Below are experts of layer 9 (counted from 0) of a mixture-of-experts language model. Rows are named router (the router's row for the expert), down (a neuron's output weights, with its number) and show model dimensions 64-127. Each number is 200 + 20 x the weight over its row's rms, rounded and kept within 0 to 999.
Before each expert's rows: "comes before" lists some tokens at least twice as common just after its tokens as in all text. This comes from a sample of Wikipedia text that the model never trained on. Tokens count by the router's weight.

# expert 14
comes before: " (", ",", " is", " was", "'", ":"
router,218,219,181,171,172,168,179,220,204,206,188,215,208,210,243,175,189,217,178,238,202,223,191,183,191,150,188,199,195,214,217,186,210,212,186,221,213,205,253,188,223,199,226,169,220,200,233,190,190,206,194,216,213,197,203,216,190,212,199,198,184,258,190,210
down0,246,213,181,197,228,218,203,187,197,175,179,232,147,220,184,221,163,178,221,236,202,221,203,174,221,184,217,188,232,207,213,183,202,192,205,166,174,206,194,198,224,210,197,196,183,199,194,163,184,197,189,175,203,180,178,212,231,239,196,190,196,220,232,240
down1,197,202,191,190,191,209,170,217,175,192,181,180,199,179,188,174,204,229,184,183,176,201,188,188,181,239,196,173,201,204,206,203,196,228,199,185,211,206,221,176,207,209,230,196,168,198,226,184,229,147,238,206,212,225,182,180,229,193,183,193,195,230,208,226
down2,186,201,218,192,180,176,223,219,164,223,211,227,204,186,184,189,243,198,201,223,181,222,208,180,235,213,226,198,243,196,222,178,268,215,164,201,210,207,170,192,179,158,199,208,177,165,186,228,193,187,174,204,194,209,198,231,177,174,167,195,208,205,146,192
down3,231,249,201,187,209,182,215,236,212,164,194,185,189,217,195,176,210,179,223,198,194,217,224,210,172,195,238,213,218,216,166,206,189,212,200,225,198,190,158,190,165,180,186,227,172,185,221,183,197,216,189,193,199,172,203,196,216,180,237,207,191,198,221,144
down4,228,220,184,200,158,238,163,170,158,196,225,200,170,170,213,187,196,219,205,187,206,206,209,200,211,235,243,202,199,189,207,168,226,237,192,208,218,217,173,198,220,170,225,187,199,175,203,155,196,224,231,237,185,212,197,213,202,165,188,231,203,203,206,207
down5,191,141,193,203,188,197,184,211,153,200,187,185,175,216,171,211,187,201,210,213,200,196,214,190,198,224,198,186,201,229,171,172,229,192,193,205,160,203,211,185,193,196,184,168,181,174,176,219,221,171,189,179,218,212,182,221,184,205,235,181,213,212,210,206
down6,152,184,214,205,196,233,209,186,184,193,184,208,183,176,192,206,214,217,241,175,232,224,233,192,178,195,213,207,166,234,209,170,175,212,188,232,192,226,181,211,191,261,199,216,188,193,198,186,196,203,181,206,227,203,182,158,193,201,211,157,168,187,213,206
down7,188,147,209,167,213,189,230,170,218,193,206,216,184,194,200,185,229,201,194,184,178,176,204,241,207,190,207,187,215,207,198,214,200,187,189,236,189,178,226,189,183,217,207,238,209,212,199,207,227,165,187,198,178,210,186,211,131,185,177,217,174,220,206,185
down8,199,176,177,170,196,202,212,223,167,217,224,237,205,204,222,184,233,223,216,186,206,224,222,203,221,213,195,185,158,197,229,227,172,198,199,169,192,212,210,210,208,185,180,227,222,198,209,187,194,188,211,220,202,205,202,164,217,194,219,211,195,203,237,192
down9,190,206,217,224,174,197,224,190,225,199,159,214,165,184,200,214,210,196,204,230,207,212,190,188,201,205,209,190,236,185,168,186,178,176,198,208,150,143,192,211,210,199,204,170,188,204,239,181,157,180,176,163,216,219,222,160,222,213,233,225,201,199,189,233
down10,225,164,219,217,221,181,185,218,209,189,202,220,182,204,253,217,201,175,182,208,224,213,184,185,223,201,227,219,208,210,198,210,182,173,233,172,202,213,208,169,202,221,219,179,171,207,200,206,183,231,210,195,206,216,190,180,177,207,209,217,200,168,179,224
down11,204,196,209,209,235,206,208,211,196,205,187,217,236,180,198,164,180,185,222,211,209,233,192,182,201,233,202,209,165,219,184,197,184,192,193,183,192,193,173,192,154,197,196,185,190,189,156,182,181,166,183,176,201,212,216,175,184,196,217,218,192,182,213,208

# expert 8
comes before: ",", ".", " and", " of", ":", "er"
router,195,192,195,187,214,224,186,213,226,216,201,179,215,205,238,185,185,173,172,175,219,246,186,194,205,223,199,206,200,217,196,213,218,214,222,142,221,208,192,200,152,220,201,213,153,231,214,184,200,215,212,200,199,191,213,166,224,187,239,177,213,186,206,233
down0,214,235,210,171,200,183,211,203,186,211,192,210,190,224,208,210,177,203,213,178,227,187,193,177,168,173,183,189,193,225,183,220,152,188,207,184,164,204,210,204,205,187,172,220,158,209,213,214,189,193,226,223,204,195,229,194,188,223,156,214,198,204,198,188
down1,187,201,247,236,234,217,213,167,203,186,174,216,201,184,245,180,216,191,173,181,223,190,192,231,196,228,202,183,222,185,208,187,239,234,214,179,211,232,167,213,203,216,224,185,238,221,216,207,171,228,195,166,202,217,214,191,188,203,197,177,188,191,179,211
down2,221,194,212,179,189,192,171,173,197,217,210,190,194,204,236,209,217,199,202,195,187,242,184,207,197,200,196,205,197,186,209,214,212,187,198,179,182,217,195,199,197,191,168,186,232,214,195,201,224,175,199,224,137,214,196,233,196,182,164,203,208,227,185,166
down3,178,217,224,207,229,210,188,169,194,227,203,180,187,228,222,202,174,211,202,219,205,192,191,193,212,210,168,190,213,234,183,196,181,192,242,194,187,195,199,194,181,247,224,183,174,187,198,197,183,182,239,196,188,175,215,197,217,230,244,200,242,213,228,164
down4,181,189,156,186,186,209,193,225,199,216,168,190,188,215,203,189,207,216,214,205,194,204,156,160,193,196,218,226,174,210,184,185,211,171,190,184,194,186,198,210,225,217,183,193,205,227,198,205,189,181,177,228,181,192,196,144,174,221,214,235,198,185,187,180
down5,208,203,191,193,189,203,187,198,191,160,235,206,209,201,168,219,177,247,187,231,142,177,188,182,213,194,210,207,184,255,189,189,183,178,184,206,203,191,192,185,190,213,199,237,207,207,228,177,199,155,258,260,202,185,198,215,178,232,219,240,204,220,214,216
down6,205,193,214,189,182,223,193,216,219,215,189,187,159,215,213,190,215,180,175,179,268,184,162,179,217,170,216,205,213,176,161,197,208,174,190,230,163,221,187,171,216,197,188,221,196,206,216,197,194,174,215,200,160,175,199,171,231,206,173,195,201,210,197,227
down7,206,248,192,207,191,191,161,204,208,218,213,207,206,205,228,190,199,184,226,193,214,171,216,222,201,183,208,215,195,197,189,184,197,182,193,176,176,212,185,210,219,230,210,149,225,212,214,183,236,209,203,214,213,164,209,227,202,211,185,192,249,220,230,223
down8,200,196,194,210,190,195,177,224,226,203,184,249,198,197,219,181,185,207,192,204,164,143,194,234,217,194,194,199,231,223,216,224,207,194,202,214,183,211,202,201,229,210,223,228,207,205,172,204,216,202,200,154,237,182,225,178,217,220,184,176,213,152,195,189
down9,215,230,221,175,199,210,212,186,201,243,219,215,187,199,210,185,171,172,182,192,175,225,205,232,157,205,206,191,175,178,193,233,191,201,224,200,225,216,215,205,204,184,211,179,195,177,216,192,223,199,196,213,216,179,227,228,205,215,205,189,183,198,218,198
down10,197,214,195,178,237,207,210,212,212,181,189,209,176,242,190,182,191,217,173,189,193,202,195,199,167,219,209,223,234,211,159,193,183,228,202,211,199,232,190,181,194,199,226,203,217,185,159,232,192,205,202,190,189,155,165,222,184,193,199,194,168,182,209,195
down11,214,189,214,199,237,208,200,204,199,237,184,174,199,209,232,215,185,191,190,183,220,197,194,207,226,175,202,209,194,198,188,208,177,188,190,217,227,189,170,226,238,214,206,183,178,161,204,174,242,203,213,206,175,232,239,236,213,226,208,234,194,213,245,170

# expert 28
comes before: ",", " |", " (", "'", "ia", "y"
router,243,154,227,200,212,213,193,204,203,191,175,204,186,231,229,176,186,214,197,211,191,190,181,174,210,158,179,212,179,197,211,184,177,153,143,211,202,171,204,191,197,214,212,219,223,169,214,190,197,198,228,195,208,201,188,217,170,215,175,210,173,199,168,186
down0,199,188,194,186,183,230,186,228,187,184,217,211,215,178,207,217,213,197,202,192,217,194,198,191,186,190,200,203,150,205,224,276,179,174,218,196,177,183,171,210,203,183,192,193,209,221,167,225,184,183,216,196,221,205,216,166,235,219,194,220,212,192,195,165
down1,199,214,227,191,224,173,211,206,236,222,219,178,198,227,160,207,183,196,219,196,213,248,184,211,213,176,220,173,165,186,206,223,190,198,171,252,180,159,180,208,208,223,195,231,192,222,233,224,213,174,183,197,199,193,198,211,208,189,189,199,207,186,188,196
down2,203,190,203,243,235,206,215,198,211,180,217,207,223,185,174,178,173,209,201,173,191,204,175,229,236,161,127,178,172,205,227,196,183,163,186,215,169,183,195,202,210,182,188,193,215,217,224,203,169,187,238,197,153,209,215,167,203,206,174,198,206,211,196,211
down3,174,224,198,206,228,213,211,208,179,171,220,227,213,182,221,194,181,198,196,204,211,201,248,211,194,187,199,191,175,218,189,194,204,210,182,180,224,179,199,222,188,231,242,193,215,179,178,194,195,203,212,223,193,196,228,204,218,237,198,202,218,201,171,183
down4,173,174,216,187,184,188,222,171,187,177,186,221,209,201,177,212,161,253,189,186,244,237,208,212,202,158,201,174,182,191,224,211,211,202,228,214,221,178,191,225,202,169,215,212,183,169,199,229,168,245,165,185,165,214,195,221,193,178,196,185,227,217,218,200
down5,196,190,234,189,170,221,212,193,209,190,172,192,173,170,239,177,203,195,208,202,181,233,222,227,180,204,181,209,215,182,246,165,212,186,247,204,207,234,235,215,179,194,240,214,209,223,191,191,186,228,207,188,190,203,180,240,208,200,205,210,201,176,184,201
down6,188,229,172,183,209,222,174,171,207,194,230,208,169,197,200,207,202,198,192,205,182,182,193,222,220,194,222,226,178,199,219,219,201,226,182,192,156,172,222,217,223,171,188,156,229,186,185,188,186,200,174,184,201,164,193,206,210,177,174,185,197,216,216,202
down7,214,211,213,216,216,210,273,198,218,188,173,180,190,192,208,207,187,202,207,174,219,197,217,228,181,208,176,207,159,200,200,185,199,206,202,244,205,187,206,233,205,176,196,202,169,197,193,202,220,178,172,212,175,186,184,207,192,221,204,180,206,164,222,201
down8,214,207,172,210,166,232,224,202,218,191,213,199,224,186,198,192,208,200,150,211,212,223,224,192,205,210,190,220,215,162,174,216,176,215,180,223,216,212,170,202,185,208,227,180,224,211,207,223,188,188,186,177,203,212,213,190,207,184,214,187,223,199,236,198
down9,214,181,194,228,176,188,208,216,182,175,254,207,179,215,145,195,229,180,189,264,182,209,228,205,208,204,189,173,207,200,216,222,202,224,174,203,189,205,144,215,220,186,149,191,218,193,155,209,181,199,188,212,227,150,191,191,221,185,221,228,194,177,197,227
down10,194,206,191,221,160,227,220,209,177,211,187,241,176,212,202,192,216,217,197,160,230,185,209,222,190,213,166,176,179,220,217,167,171,207,230,203,205,192,199,207,218,190,168,200,202,218,163,227,203,184,193,170,164,185,210,163,201,230,218,205,213,167,196,207
down11,151,234,223,199,215,209,230,171,214,201,194,205,188,234,207,190,196,169,222,195,221,207,197,210,200,239,177,185,180,159,180,175,224,203,212,181,200,197,148,209,178,189,227,202,231,216,176,188,214,206,195,191,203,214,251,210,251,191,191,208,204,232,220,198

# expert 4
comes before: " a", " in", " by", " to", " as", " been"
router,223,223,208,248,220,215,207,206,205,202,197,184,203,217,210,207,187,205,206,172,191,188,203,212,198,236,204,227,208,226,219,198,194,172,197,205,192,189,187,207,190,191,208,191,190,192,234,217,173,198,179,229,205,183,204,179,223,196,247,177,216,214,211,231
down0,190,178,181,209,158,188,212,140,216,168,193,191,195,224,205,169,216,213,181,186,229,198,232,179,210,196,200,213,209,201,202,181,192,195,200,228,197,212,207,238,160,212,222,218,204,209,230,215,183,179,202,224,184,183,185,210,215,202,184,157,199,188,206,257
down1,207,207,168,210,213,220,171,233,193,204,168,221,225,166,205,181,181,204,213,190,248,229,214,240,189,204,174,209,174,230,177,170,182,196,214,205,206,204,153,190,193,221,228,188,185,185,226,195,219,193,195,191,232,196,232,205,210,214,209,201,229,228,156,201
down2,192,191,194,213,199,178,215,179,198,234,182,209,188,219,175,212,189,187,213,208,151,187,199,211,209,182,203,234,174,201,190,200,185,219,209,225,202,176,214,206,212,196,182,173,160,210,175,199,193,178,195,178,193,171,212,241,178,170,179,260,213,177,182,224
down3,159,175,199,213,194,204,216,224,198,179,205,168,198,209,189,221,184,213,227,186,199,174,184,176,199,208,219,171,220,237,196,204,178,224,195,211,211,170,219,194,223,188,215,189,200,216,216,217,190,173,218,215,191,216,224,203,214,213,201,179,188,222,241,236
down4,165,195,218,180,220,223,191,174,203,179,228,176,190,182,169,221,211,188,173,201,200,131,218,236,200,195,221,205,201,175,192,190,191,197,204,199,202,181,194,206,159,239,197,242,212,210,216,195,181,176,200,163,207,221,199,189,199,208,182,218,204,225,190,203
down5,180,214,205,188,187,215,214,198,182,211,190,173,172,177,182,209,169,228,221,198,191,192,219,216,193,178,162,209,199,234,214,198,174,169,227,175,202,204,186,190,198,205,213,231,226,206,224,195,204,212,210,210,214,220,188,179,214,188,217,175,216,181,197,188
down6,205,202,218,190,198,185,206,162,210,189,210,248,176,210,190,204,170,221,220,182,207,200,199,206,187,228,215,198,233,211,224,181,229,218,194,191,206,173,185,209,217,183,204,187,202,192,173,223,185,205,247,175,181,187,202,200,185,191,180,183,210,235,231,213
down7,207,200,192,234,186,203,217,202,225,246,203,217,195,214,201,211,194,165,242,204,206,216,189,165,199,160,214,189,193,228,228,242,184,223,240,192,183,227,186,209,198,194,169,178,183,203,174,161,214,208,234,190,190,170,230,190,228,212,167,205,215,169,193,189
down8,244,179,169,184,194,241,201,186,183,220,231,185,240,208,213,230,179,164,192,216,203,196,234,202,217,173,181,191,188,209,231,156,248,197,210,187,217,225,194,202,237,192,182,205,233,209,194,175,203,185,183,210,174,197,166,172,197,209,175,212,163,224,191,178
down9,221,187,204,194,190,209,185,194,196,179,240,240,197,185,204,240,173,221,234,202,206,174,171,206,204,205,202,195,225,216,217,190,199,168,236,224,206,175,197,184,158,176,188,196,214,194,203,183,223,217,205,203,217,226,180,228,220,211,178,217,232,182,202,201
down10,195,199,202,181,209,206,199,192,201,217,176,232,186,199,195,185,222,171,206,225,226,205,212,206,195,209,189,249,187,209,154,183,197,185,146,197,204,165,205,200,214,226,220,177,193,160,198,179,217,203,228,201,181,181,191,200,185,219,228,195,185,197,189,200
down11,191,177,202,213,220,205,193,171,214,222,188,187,209,192,243,253,198,227,214,217,200,203,211,233,196,189,187,197,246,197,215,222,225,203,227,180,193,219,198,220,158,187,174,185,159,226,211,206,208,208,185,172,196,192,190,211,197,204,218,188,196,190,186,190

# expert 19
comes before: " of", " was", ".", ",", " is", " were"
router,198,214,190,209,187,217,235,203,194,216,192,163,193,189,188,214,212,163,187,172,174,191,221,228,184,197,209,172,185,209,188,211,175,222,236,221,194,204,225,212,220,186,223,204,242,199,221,207,197,213,227,193,208,202,199,194,173,197,172,201,187,199,233,200
down0,225,207,225,182,174,208,192,178,197,195,250,249,227,217,177,231,192,166,240,179,231,248,191,208,206,192,184,205,197,180,222,235,223,226,207,186,196,191,162,239,223,167,171,195,201,223,234,203,218,202,194,168,183,192,177,196,229,165,192,252,212,186,210,195
down1,194,168,216,177,189,229,248,215,195,209,207,212,194,201,175,200,212,211,196,187,241,200,226,150,160,138,195,204,203,222,199,185,212,225,218,189,196,209,227,211,196,204,221,214,248,206,214,184,199,184,210,215,191,173,186,192,183,202,192,184,207,221,190,247
down2,206,245,196,208,220,189,183,183,185,191,191,194,202,198,196,180,187,223,202,206,191,185,207,211,210,225,210,213,221,167,234,254,183,206,188,152,171,185,211,210,185,210,209,162,206,237,217,235,220,216,216,164,183,189,197,194,214,212,227,220,217,215,204,223
down3,205,222,180,164,215,213,201,177,217,202,173,216,237,215,246,237,204,192,175,179,199,178,179,202,202,177,226,217,217,184,210,186,206,170,211,183,190,207,194,181,188,209,207,208,196,202,181,194,187,183,196,194,200,198,204,192,190,202,177,196,225,201,196,218
down4,230,198,197,232,188,185,202,179,189,195,206,200,263,192,202,201,222,222,219,194,204,224,192,221,202,227,197,196,184,197,186,182,177,176,239,187,219,178,152,230,206,221,185,200,185,177,209,208,230,200,195,193,189,214,186,212,204,204,199,195,192,192,206,225
down5,211,180,234,224,183,187,245,181,143,210,199,202,205,212,177,201,163,203,187,222,205,192,156,204,182,174,207,214,161,185,196,202,240,210,238,182,179,191,160,205,227,184,203,200,209,186,196,221,191,209,213,213,213,211,213,214,204,203,190,206,209,212,202,195
down6,186,168,152,199,184,203,197,219,228,210,237,203,211,164,219,217,192,168,206,213,218,184,206,196,212,200,179,208,197,199,180,219,200,229,204,188,170,184,179,214,183,206,184,193,225,202,201,175,193,223,200,196,216,201,185,210,213,170,181,207,184,184,225,175
down7,182,193,225,227,205,220,164,171,213,192,228,184,259,206,194,222,190,181,156,197,224,200,213,211,195,215,188,194,208,194,179,182,164,205,196,218,185,198,158,205,187,202,164,159,163,201,217,199,175,195,209,166,153,174,218,235,212,187,231,211,196,213,216,210
down8,155,194,176,203,188,198,208,177,174,183,193,184,211,184,237,194,178,216,198,196,188,175,224,197,196,214,177,196,181,160,223,195,208,209,204,193,226,205,225,182,183,210,192,214,191,182,166,178,220,175,196,191,220,183,206,199,217,219,213,210,205,237,196,204
down9,206,202,249,173,215,225,240,178,197,171,206,189,162,175,174,151,196,190,197,195,236,199,213,218,231,188,195,177,219,200,194,222,200,214,222,200,206,187,227,193,259,177,176,210,211,203,222,189,167,191,180,219,166,248,239,210,216,230,222,218,211,214,188,229
down10,198,183,232,211,174,208,201,198,203,196,196,231,250,228,196,206,195,200,171,191,189,188,242,173,202,217,202,186,185,231,214,187,192,206,197,201,196,183,180,212,204,225,192,176,221,180,212,209,180,209,184,238,173,185,189,206,192,230,235,161,224,181,228,204
down11,200,166,188,198,199,192,214,191,188,196,178,192,172,174,186,221,214,215,171,234,208,194,186,178,216,234,222,203,162,208,203,196,220,204,213,210,178,207,197,224,212,194,178,218,218,175,185,184,178,209,201,229,200,214,175,207,180,171,185,222,176,177,206,189

# expert 18
comes before: "s", " and", "ation", " of", "al", "ed"
router,177,218,238,205,200,210,208,214,207,202,189,237,176,221,213,189,207,173,204,199,189,185,175,176,208,194,198,172,177,184,206,202,193,189,202,233,215,165,170,205,213,222,184,198,223,199,197,214,196,205,181,197,207,240,199,209,174,185,180,184,207,196,217,188
down0,177,167,194,226,199,193,217,223,194,213,195,201,180,174,185,203,178,207,205,201,170,202,197,189,193,176,175,215,226,210,226,202,188,214,246,199,231,207,149,196,196,214,208,239,194,190,193,180,211,188,202,211,187,208,207,191,197,224,213,189,197,199,175,205
down1,209,184,199,186,224,199,212,188,209,214,187,218,208,228,198,193,168,192,199,190,166,210,209,219,218,208,239,220,216,207,202,181,198,167,247,205,199,192,194,211,237,196,218,204,215,200,228,172,165,216,199,227,217,196,213,220,210,185,168,200,178,184,179,221
down2,197,203,225,188,194,193,206,205,181,204,209,195,175,200,194,196,217,215,186,192,195,175,209,223,185,208,200,159,174,249,218,189,203,166,198,188,190,249,223,229,201,208,205,187,194,190,156,212,170,223,201,207,202,209,196,196,203,183,188,213,208,204,204,177
down3,223,201,175,203,217,201,223,204,186,159,183,226,199,191,211,225,192,190,186,231,211,200,185,188,180,206,214,210,212,204,193,173,180,212,230,184,196,200,201,213,208,230,210,215,149,204,210,196,232,202,179,213,187,204,184,205,195,212,248,227,178,166,187,188
down4,215,226,211,214,201,180,215,219,193,177,214,217,197,169,196,194,223,227,216,180,244,183,216,173,195,196,199,184,178,201,220,188,236,176,209,198,163,239,197,186,200,182,188,163,198,195,183,222,181,178,197,194,221,205,208,199,185,203,176,220,187,202,203,182
down5,234,218,200,204,170,176,209,199,202,185,161,197,199,190,178,211,178,178,185,216,211,252,200,210,179,224,172,176,148,179,204,189,188,168,208,222,197,175,230,232,168,201,225,233,183,201,183,189,202,209,195,183,269,203,192,222,220,169,182,199,210,152,207,200
down6,197,222,181,175,205,217,226,207,189,221,179,178,200,182,222,183,225,193,195,225,228,224,200,221,206,203,176,224,178,192,183,186,186,178,167,234,216,199,179,180,200,220,181,169,198,183,211,200,232,194,209,204,205,188,197,211,181,188,181,214,163,215,181,238
down7,219,216,189,198,204,199,235,230,188,229,173,212,223,157,185,214,186,223,165,201,211,200,197,233,211,183,210,210,196,215,172,236,201,237,227,166,227,165,191,185,215,171,195,172,174,188,184,206,222,194,190,194,190,210,194,159,185,187,197,187,186,238,197,165
down8,187,221,189,204,199,229,205,204,208,196,187,197,164,186,215,199,198,205,206,208,207,201,209,201,213,175,223,205,224,183,217,202,215,221,184,190,191,231,202,166,189,186,204,228,203,218,203,200,207,206,183,201,216,186,181,229,176,207,213,225,218,176,204,214
down9,212,199,210,195,216,218,223,205,200,196,198,184,182,217,198,195,214,195,207,175,172,231,193,178,174,226,208,230,201,243,216,219,204,183,196,211,198,206,194,231,212,214,169,212,196,222,241,191,212,173,168,208,185,183,183,199,207,199,222,213,188,208,195,179
down10,160,239,256,199,131,209,192,221,210,175,202,164,184,217,181,213,198,203,231,211,183,219,194,163,209,209,211,204,217,196,202,139,190,182,190,201,205,213,234,189,217,197,146,221,226,224,166,204,221,189,212,191,194,179,212,207,205,218,272,180,213,165,215,181
down11,214,235,185,213,215,211,221,205,218,193,225,159,188,213,228,189,223,174,208,187,198,169,216,211,197,201,172,183,229,224,202,182,244,178,242,213,215,238,207,201,215,192,180,192,166,184,188,228,223,214,167,212,175,210,190,210,202,202,215,210,200,193,178,180

# expert 5
comes before: " ", " \"", " The", " A", " S", " K"
router,216,192,192,205,206,224,183,215,206,197,216,191,209,219,200,179,203,211,228,192,195,234,211,186,205,197,204,217,223,208,183,208,155,206,181,200,185,183,177,180,190,169,162,218,187,197,215,224,247,186,202,228,169,208,245,206,204,208,235,226,186,201,224,148
down0,189,184,225,170,193,208,171,231,190,197,205,202,201,204,181,187,240,120,200,228,177,168,189,179,196,197,179,233,216,176,199,180,212,158,192,179,183,226,215,193,193,194,201,197,190,194,225,205,222,173,218,221,204,207,200,175,190,197,185,160,226,206,178,228
down1,187,161,223,211,209,228,216,197,194,169,224,198,202,209,201,198,226,167,216,176,205,219,181,199,205,205,207,206,228,213,181,212,188,193,188,205,179,196,201,224,172,156,230,175,181,198,163,200,201,201,219,194,198,216,191,170,196,198,167,218,197,193,205,172
down2,196,215,195,170,189,190,216,206,222,217,177,214,215,224,195,218,223,218,195,181,214,190,160,193,219,235,197,211,218,206,180,205,189,190,196,220,230,205,217,226,206,182,189,218,186,180,183,199,168,194,194,210,214,203,213,211,200,197,204,185,179,209,226,203
down3,187,198,166,215,192,185,174,196,177,161,226,177,189,234,221,212,181,232,173,213,228,217,228,214,224,170,175,205,203,156,225,178,201,200,213,184,165,198,196,221,207,223,205,205,207,164,189,225,172,171,199,168,231,198,215,170,215,212,178,184,212,167,190,200
down4,190,193,192,230,212,214,197,177,219,231,186,195,197,211,204,201,225,170,209,205,207,176,168,195,162,197,170,174,196,222,201,224,217,209,208,216,200,197,217,191,150,214,219,219,193,175,174,196,221,183,202,215,223,178,181,230,227,223,212,188,208,184,218,195
down5,187,205,223,201,174,201,192,180,193,180,187,218,188,169,207,201,212,222,191,203,202,193,175,178,188,191,208,195,259,196,220,214,127,197,209,182,229,203,190,199,203,222,247,202,204,176,229,173,190,187,239,200,211,191,211,159,195,196,215,204,169,176,212,205
down6,131,212,283,183,199,169,221,205,193,227,206,235,205,161,202,202,205,188,144,213,187,203,197,206,197,218,209,191,192,208,180,195,195,216,232,192,231,235,219,232,200,168,190,215,186,233,203,198,178,228,191,221,193,169,190,212,196,221,174,210,215,235,187,204
down7,233,176,224,228,236,215,220,231,213,220,188,196,211,191,212,208,199,219,191,199,183,218,212,211,195,222,168,184,170,209,211,194,185,198,180,173,191,220,214,170,182,241,198,157,157,210,193,210,186,173,206,185,180,204,220,210,159,175,204,209,204,195,209,169
down8,164,169,193,188,171,208,220,178,194,207,185,192,158,208,167,168,219,193,178,230,211,183,209,161,198,222,153,204,193,199,231,181,220,188,215,218,211,185,175,182,212,230,182,202,210,195,181,187,210,185,195,201,177,201,204,191,191,212,214,203,165,240,229,210
down9,201,192,224,214,176,176,199,202,204,181,205,172,216,204,225,199,218,207,192,137,197,227,212,196,200,210,179,192,221,186,197,195,164,215,213,224,181,202,165,196,191,191,202,200,169,193,229,222,216,204,212,162,209,179,211,165,214,182,198,230,212,193,210,169
down10,204,184,234,195,193,189,214,207,236,222,194,181,189,204,226,236,171,217,203,214,187,217,209,166,162,173,201,191,193,228,202,205,187,197,221,178,209,218,190,194,191,197,195,195,232,185,214,213,190,181,178,226,223,241,222,162,200,228,190,220,201,185,223,220
down11,192,220,209,184,205,169,240,147,190,152,190,186,190,215,206,188,202,179,217,190,189,185,192,188,182,187,214,189,182,210,224,227,225,180,229,172,197,186,210,227,205,176,214,172,200,205,219,208,192,186,174,173,203,184,207,180,173,225,162,214,166,177,220,240

# expert 10
comes before: ",", " of", ".", "s", " and", " in"
router,231,229,208,194,184,226,187,207,202,199,175,196,182,229,214,209,206,213,209,192,211,201,226,190,201,190,228,196,199,187,160,206,195,166,212,235,172,210,218,211,188,175,193,208,170,244,225,207,227,211,192,223,193,173,213,197,227,230,190,210,205,218,199,149
down0,173,215,208,207,188,193,208,205,195,209,187,168,210,175,168,194,206,186,227,199,220,216,204,206,212,161,219,172,183,228,176,195,205,172,207,208,212,169,202,204,201,174,155,202,227,174,183,181,200,161,212,197,199,213,190,236,223,201,227,186,189,182,185,188
down1,225,237,207,199,172,204,197,142,179,189,199,186,181,204,201,215,189,183,179,206,172,187,173,183,219,220,196,217,192,196,203,179,199,249,205,240,176,175,186,187,177,202,204,183,202,247,216,172,189,204,249,214,199,159,206,189,191,208,228,189,231,176,193,222
down2,195,232,223,171,224,230,202,191,204,172,186,219,208,191,181,170,203,211,203,189,171,199,171,219,212,208,232,203,225,217,189,207,165,224,190,146,169,210,174,218,198,240,230,211,204,173,221,190,205,216,169,172,196,175,236,175,203,191,222,207,207,188,218,195
down3,211,225,205,201,182,217,228,210,158,209,199,197,243,210,184,157,206,225,223,185,184,176,227,224,211,207,216,214,210,217,201,196,158,209,214,205,215,161,180,194,170,193,159,212,211,188,215,225,190,208,180,187,231,220,199,185,188,216,173,217,224,214,215,209
down4,216,173,188,187,197,200,197,199,197,183,166,227,217,197,213,195,231,220,191,249,180,217,229,197,172,169,231,188,186,229,208,225,199,163,227,211,200,202,231,198,189,192,187,180,192,229,202,182,232,214,183,221,182,181,222,199,201,206,164,213,203,205,200,202
down5,170,204,185,240,194,191,204,192,176,181,203,181,217,184,232,169,220,217,196,168,199,183,202,206,209,197,189,210,170,195,196,214,179,211,216,212,230,244,171,179,185,206,165,205,212,190,181,182,221,195,221,205,192,202,177,213,247,221,194,186,216,186,186,208
down6,202,163,216,230,178,218,209,205,183,203,202,178,210,196,165,204,201,176,205,205,204,209,241,191,263,187,203,214,214,193,192,212,177,203,207,198,192,176,212,184,178,212,201,194,192,193,239,195,171,181,178,206,243,206,214,185,198,197,232,186,208,199,196,194
down7,176,202,225,192,216,208,195,163,193,199,188,191,160,224,208,189,204,184,175,185,184,188,199,203,233,214,177,207,219,194,182,178,203,198,187,202,217,209,215,199,199,232,234,217,194,181,225,168,244,224,203,195,185,205,198,207,152,204,193,199,229,208,207,212
down8,175,176,196,236,194,186,198,191,199,167,212,200,172,188,196,209,220,193,180,203,163,183,200,221,205,226,193,200,240,158,180,175,212,229,205,210,177,189,197,198,231,161,194,205,198,187,168,249,189,214,221,170,221,241,177,198,220,190,193,203,228,187,184,182
down9,230,199,142,215,201,223,213,201,211,184,227,205,180,198,186,208,208,199,159,218,192,193,213,199,226,213,212,166,163,199,220,193,208,226,214,215,188,215,156,206,185,191,162,207,206,221,218,236,195,189,204,202,218,204,239,159,193,162,209,171,209,237,227,188
down10,192,207,181,216,230,236,212,184,168,209,171,136,210,195,219,212,230,185,189,224,185,202,176,204,188,202,233,179,220,234,193,206,195,222,196,169,219,216,204,198,173,196,217,198,185,215,221,221,230,208,178,165,210,197,262,184,230,221,172,206,185,184,186,194
down11,182,235,216,209,209,218,176,209,200,162,189,209,165,223,212,210,199,233,177,190,235,204,179,191,186,189,216,212,173,183,191,199,210,212,207,186,202,191,196,221,204,131,234,202,144,224,195,188,190,234,198,212,182,199,231,172,203,206,196,196,226,209,224,149